Below are experts of layer 3 (counted from 0) of a mixture-of-experts language model. Rows are named router (the router's row for the expert), down (a neuron's output weights, with its number) and show model dimensions 192-255. Each number is 128 + 24 x the weight over its row's rms, rounded and kept within 0 to 255. Numbers have three digits each.
After each expert's rows: "raises" lists some tokens whose logits its average output raises strongly, later layers aside. This comes from a sample of Wikipedia text that the model never trained on.

# expert 20
router:115102119144111113117134142150114116099137118165159115120127128138129111144085138075094141146139113111123135152112132126132080130157103119164098149111138156122147107070114109130113101152105154
down0:114117141154125107106148123080128068149135159108073160138159150152139136114122144122121157120116109120130186138144134138125170156121146130097129155136132125145181130122132139152186129129080088
down1:103122143129147125136135109154111153151145110156122149134127041127122148121133151129134131136102113147099127139172124119139127162135153127150099128115144105187122124148146181111121111148098122
down2:163106128126091102110146108120170123150113103145119125142119087137154124133181103151142152138139111133094120171121112104122131112180108140162118111098089099129095144145134138157091148145114085
down3:134146165117163109126106154104143122097161105174102148124101092138144158148097172118134151139094140138191106129138126129139145139130099089184169161162101169143132135072114152093125109122136108
down4:081171129089089101154132176131103137143152106173140133128103150143119127147124130158121150131169126158127124143139173136142132114145166127118125141129119091152141141119142129127135069116139149
down5:167149133149100117148084150103109140150115126150133147144164112169096142107115173133182104135167134135148082098118127138110143156133094145138128146078132199110163075139161143132112123124114128
raises: " to", " on", " in", " from", " a"

# expert 25
router:114125113180122143111118123151098168110122120147165127133082119086143072127112129149140134147167088134097096137124123148094109149177092106136154154135117199123187083130180114118113114142114109
down0:137128092132112096183149136098138097114113115106112130092151161157138102161129168116118146128159104115142147132115091121165125128125142123131141149119140172122170139147117114139065167121085094
down1:098132127118154115150144065153112116157134126099091142176165113147121113114118129110097140142119102108108082083141085105073147141154127104104156087135133123123142146120148137072145105148087104
down2:155118110131151090130155095137128127119131122107126129104112131109186133154136148134131119106147121132154131149115142087085097119147159144125165113098099083137173119131088122154165153125143138
down3:132131126123182114134131151139157146086151109183103150149145111116175087124122143163121113131103098093153105128107122146121096122166127118165166135148107150091139154102171143132151085148143108
down4:133120107124104142157165113141142130135174134121116144151082167127150122115180106175112159106103118123154094146117166143162173128164105116132112152135162128158116147093124134131116159114148136
down5:148123118168104161139119145096131120116098117103092111150135112150122133117121153081124135104123145132143085131114130188123159150136098104132117129142146171088180080109173132132139129126117157
raises: " ", " T", " B"

# expert 49
router:140119147165104125164124088165093121133145141161174151088090124156093124127100098096112145119139111144096154126130092094152126130147109129092154176103104165142162104109126128096147100093148120
down0:113110148130148126133153140089133110131128071100129175101091138167116144110126160129130135076113145104117157083131123131118158163104148103130144115128157147129143157183136161143112113117139112
down1:110146152126142137092126071127128181100111131165114129139120057122130148165124110154113155154111122127103130136165117146113121119145161126155130110131129116145104136111150134121121141152075122
down2:127125110147143099084138151146117175128136140119131109156139109127158134134156126111131145136142137116146082112154113111157156123105163142117121107089147120106087124132135122110128145127089143
down3:133113126088174153106092120134142137096131119168134169102126095117145142138078146146151130118120110089166123141129137159126133129135151111147122162140084140117176199088123111116121132094124146
down4:110119058141103115159126117149159153131111082099137145112142158119146103104153134131072128116135138164172131144121179139150114167174123120116102146145133115117126161107158094129135112181177145
down5:110106171169117126108092176105164131136098180136140109162129117145130127156098185121165123151094136116126069118084118135121118117150122169157115131131098152148130115151186145117118119108100148
raises: "head", " transferred", "ero", "her"

# expert 89
router:113133130131113097158125167097128109141131119160179117115123147151177153144138119104084114110148155165133145133117125114175137078140100136172112163096112140093189135111171085104142137123143101
down0:090129129110143097128143122110132117121134158107144158114124173149140128155126141150132119109103112146143151124133135098110161142144123116138116153126118107124188147110163165116116144147089117
down1:126115142112130125127128093128139145094112112164096097127117076121140136125111119105094105110076138109115122126135127112135137123139149087156121127142130149133099150151185139164115088131112121
down2:121154161105106129102118096153151103117107139154127154118110117105110138130132120144153129092138126130121098118121151104124111088132133174098145125092117117077129161101104119157100116121113127
down3:130120140141122116136117129137139109102138095165093109127124085165158137140087158114175150133108135127196144112111155157105136097154165131136174131116098195133151136119108074126118112172120101
down4:098132144117121143135143133142146110102161155111161144137102170080125151123165104147127112155115133126154132119092157107162110117164086105116132147155141114141152170126121133111123118160154130
down5:126130117155118107123076115101095103108106122126132147158119090112121107150111155103170094132098110135104110120113152198169133109133122137148108148090157181115137098126145121109112112111119107
raises: "head", "sc", "worth"

# expert 14
router:125079131133121104117110099149132113131125117155106156139107137111155091144109083091153144094147131162112148136165117095122112110132112133117158131144111125140129182121153176131121076121129123
down0:132145136148082075121103139114150115139123104118123150105147137178133155144129167160137173123134153117139141177132089094117131183155159126123129129148147138094120174194147151164104131116097109
down1:092167126131141120159127073135139162103157083159134162104111103089130107097122128068133162111135131147129117163145143101104141172136133133140127123153145112155107118118154139101125117128102095
down2:109104100123108120123149099162089109142171127142164110132117108112152151110147171123115116153168078128128114119141117114140154109096128128129156115078113130060114119159119156115107126078108112
down3:132123192115204104114119121145142122113122103155118150114162183116103145129083133123131137100110142133163102134132146143099120131150132118145165154165123167123166181092113115098109087096122116
down4:103118083122087103138147133148164109132197137125174162131095182107080102139130128165112166152122116118171161110161155157119082131119154151130097122160132134184139134088125104109115133148123147
down5:160128142152115121110070132129118119123141160143150169135158125161130134109155152094139123139142175135129039149114146159154141146169115163165133128125111152118140072122168143112104125135111110
raises: ",", " and", " (", " in", " |", " the"

# expert 85
router:096156155128138141120150122139103166114135170126175130127069135135151113152112145126128114156120139102120117158101129140093086130172167124130114112115123177154155097075153104119173112139125132
down0:127094145158117091131138155080108110110150141107112154137141117133106123132174120167126113120120117169102205124119124134134147184141121133127113110149119152123163145113132132174152129143087107
down1:120100155144169115116151128095118140144122096158129113152126107102108109087137140074126121130108115125133085108135128123124134110142114153098119122167157177129144112134154141153129080126138118
down2:151127130126133133120112096149147168116136085126117119135070132102144120134146131126113158132139114178113133161084122079100107161152140139160155105105057087107130132167101115166123135150083131
down3:105151116094171107144128138120163134105127096117106131113105125098135144133079155140112136126103127134159147128109149125128079141137135139125193167111099193122144158116093146116113118123133081
down4:086146124122111097158110117134123116129135150149132137119118128088141139162123107136104103123138136110166118110164155131132158145157144107159112163160126118143113129068130070116133129109119150
down5:139115144139128094162108140135109128094117162088106116202170127182121094134105166111128115134144142150150030126110138193156144139129117154164113115100104158124192068140109156158130081133120144
raises: " the", " ", ",", " and", " a", " ("

# expert 11
router:125133135135140149122110136124103142147122100156124139130144118142110089138124100083128160106148160161125108146183099140081097128117108123098121112149174100147137134126165109127111113101099164
down0:090136123126129118131151183131096113109149138099133148157124136134145148158143153127105116075112109132122204124110077100126160151147127118112105118127118169140158122115141114116148102161100125
down1:084119158164124093118148102131152153156102124140145157122160120150113127109141137100107120147124126104128142096164159107126133126142134129157144108140160129115129092147166148119125109115063125
down2:146123126137099110113109142147140123124082084137099110148105083125133165138125105112128172140149146156098117147160135100106163101137138141141113082077109100135123135142113138138144106139104107
down3:133109163126139133134116152099129160127155133180129153164093117104152120138073130145145115099108105101176116132123085133137136086162119170133156150141093126112169116120113124120150103145163138
down4:103098113146102109150106125121159138125169137112165196145122136126135106143124126162106181107109142100154094131134151156124156159141146132163127133138150113161135149124106104071160136143162145
down5:127128132181108143116103125113162124111095094112096102122131107147087127122109155105128111108138161143129104136101138162143149173173106087156132128123148159131148166140142121142088113118110150
raises: " ", " the", " a", " The", ",", " and"

# expert 58
router:126124126121123144125143178151070108122125104197136119161108138120149113128154092103131136139102159099077119159126153101110133147127124123153125136142130134155147123088100118154117096104104141
down0:111121126126141107140133148087135118134130141098142156080126172136154115128155107132133125122089111115130166126136074135144169182114126135131147154140146145104162148156138141168091115117083062
down1:106121164156130095125156117137109172135119154129110115140146096108086095102122102093138107148119127155134085102136133139077093129115153127125131100120142105151107102125156156146149111094071097
down2:154104104125121098115145106123168157169098101123127120117081115102163148156132121109130141106173117129113142108161131100129150132150128097083134135051142134090133150161089128181098120156100137
down3:111120136131175073106105120117165146146125128171080161123116136136142133144082162162147148128114174110149171113151125150150149098157141110138157150161134151114149148136158138143116101144149131
down4:113140110096070130167139122126131126128180131129158107161141163135134116161134131110152087152117128098177101175143152151119122118136122150114112136176131135171118143085126136112111123132150132
down5:134129146159058102135137143144137130116144146125089127153178110149095126146124119121124112113171136143164085116126155140139138141153093141107129129160115175114118114139136113142115101166118147
raises: ",", " a", " to", " the", " and"

# expert 79
router:131152122137162123132106172127117143120134163110146127153111132125136114132113117148124084092150168146117122132134095108091113102125127111149135132136133126133111092141142093106165143152158151
down0:140135137156118122157126123128144120112142145135088154121134141174126124140112143122121114135070089157150187144108105126132129134168145150170112131101100120147118135120135135172142157131114118
down1:112114103085145108135137082114131132144137106166109138145181129124120104086158102107091125132132151099129160088168091121125116096112138123168143125172149122141100155149179149090137072181120124
down2:157108164104135100091186058176129143162154091122134103132080103110183156133120113172115110112142091123149086101110110120110111123144135127131139130075140111091098137156125098129100137162080135
down3:158112124083156091125109155102150131095122139141110158120109180128117147140093160123118093117115123106141148132102124138164114133135138126147167135115143156136144123071094140130095106147089095
down4:102110136132076121131132132128161163144129116138146140150127133107129117106144137114117162117094094127142125134138146129151142133161151126165123120174146109154137169087121131106083153128146158
down5:118137150147124137142100123117154123145125153142088103156110134154101064155113152062087114120142137111117063143106142153143112121174107152155131105105118176133189102153131116126083122117066127
raises: " ", " the", " a", " in", ",", " ("

# expert 4
router:098077140200123128134119113100062131124124121150171178149119135099167110120092135112130124149168135133088118153123107136109133134141097105142146161076115161109163115125106126150108080124133092
down0:110109111147099110129135169143116142106134095127105136144138184133158154137151154134125109108157098105109164112113115091137142136172183119125151142131155138128130138130151129138084125148112087
down1:114121094098180133161101160144139171136115121141098215108107137135061132114163120095150172132145130125143154114173101106129160130122108131151161109142142123111106132123132157124146144142105089
down2:142135118134070120099144121107120116164116089158153116124116110074161109159114113123112133115157117141043133101139147082113116151124125134112154094101143126087154123110110132157100095135093111
down3:128142141125134101126112137096114162121122131197145152131149148102136111125081148131115112114158141075122106104141110136121134109157139095106136110151112147128172120096179129112114119153159144
down4:137113108138091120144124169153109099101142125131141177129107115126057154137122110129099172113172130107162132139131134160133151126134117158127134164139126151107090146105155137096116126109142146
down5:128153149166132140140107114139107124088116140110102100141106146182107088139161155108096151128106111157111009133114111137129143148141120117139125104153146173110146090161164132118128153104120154
raises: " ", " the", " a", ",", " in", " and"

# expert 17
router:104146108146086095147098152142131158131087122137158132101170134124129126120154106107109130118161148130101185115109078100155083155153094100118085135079147098099113153136156122100136095104117101
down0:139121112132121086122113142116099107105115105096109103137107129185161122096123139146131112127132130132139173122133095106124127114186152103135123122110117128155182173145159136114156133119107091
down1:106150111113164122103127117148136119150160119137112117158127164131136134107138150099137115147131067110154109138144104130123122130115088113157106152160133099155082069152138153139109138126127082
down2:114111168083129100106107111100134164140154133132119148143109083143128101093132111108126137172109104132149085123160138088099100089106142153113116086130119080166149121115109120131122138133110115
down3:122111124082167068098116149119157127092125097178129126137117121121145124111067172141138137132137113122106130115124124120123119132153131142137145146158116186090135145135099131119114126118127126
down4:103135128122080132153113138146160126124161103121153146102142134115107125100104101147103145114123123132150112114115123179131129220110133106127093135161143110160151112131121110114153105183146134
down5:167115089154155125104101125112130121145122115130111101122109105148093143136130148087106113151114134139129100112108131165149138140120109131136129109149109154147169152144162133116094158146109140
raises: " In", " The", " and", ",", " (", " |"

# expert 92
router:137130110110143178106130132140091145136108117139142151122138124149117153131100105094097164119127171133073157144158121107145152129129144139099110121151179124141135088095166122143169130140142142
down0:148100136126118096127153138119167110097121135059103142168125142174115135111131143147126114105112135107162151097154079118130149146155136100130164135134110134148173130140159134165108126121066144
down1:102099149146160101108129067150151128156141135119145105095152092116115119100103144107143135150111090110126095167142080114117152104119128129144106121103132129126115102139181139133105121112078099
down2:114093153079136133144137140127091128173124143136145132149103147114113142133152130131089135138187110165113099113176147100136115106116130158095176105069088104143115166089137090131099120136145115
down3:113131115122127135070133159117165164096166139161097118132132135113138157148106144152146152101107130101147083093124144141150133110134152107138135125145099158135166161108134097153122088115135154
down4:078165086092096146162114123124129158092183110135165132104127115122121096127149108185145142098106135125182124129107161166097184173150133107118106173130134130158128136083117122139095109120154138
down5:122130155154137119131080134137151136159122147135132130167120085132165099149120134095133109123104141137150090153104147153118121137112137146114115115123136166169129092120116152135114137140113112
raises: " and", ",", ".", " in", " as"

# expert 30
router:098079110148128093100118113160049109121058098199172135137146108104150098119161114126118103104211125154134120131113094118151120100136137108143134144098164137117127126134113113113094083133120095
down0:159127150118143079103106129087141102101144095095087123129150142132154155100109153113105141133115155115099178162103103136135141142147177136126126127150141158105131163129144138133128165130071116
down1:118143115124165123163122149120109143120101133145133137121172120094106104141118113120111122130114121125149127112175120107119171098124096131171136127175118120119110137124131140130091131118124115
down2:172131118124090101088118087161153121144153121157116135135150121140158141113137136106128139118165060119133106146107140080089153132109133144124157116094126115110138129122110137092122097133130122
down3:172118135083158116098093161085135153089134161162126140121115154120137126119084168127098150110115141091172076095149097152132108089097124126112137118120120171136184185111154153154131137112120141
down4:118184118101100144169155139116171117127154118138153167147114163133087152132134121136094160110118120112179095123144142152109165126143131129146113129178145127174142127080170139142150107121178159
down5:140133098169132113126122138133136130081110125128134068130132100144112111122146185106127145120133176105116061158141142115213131109174118132120135122167097194104182111152161149114128144132127149
raises: " ", " the", ",", " and", " The", " in"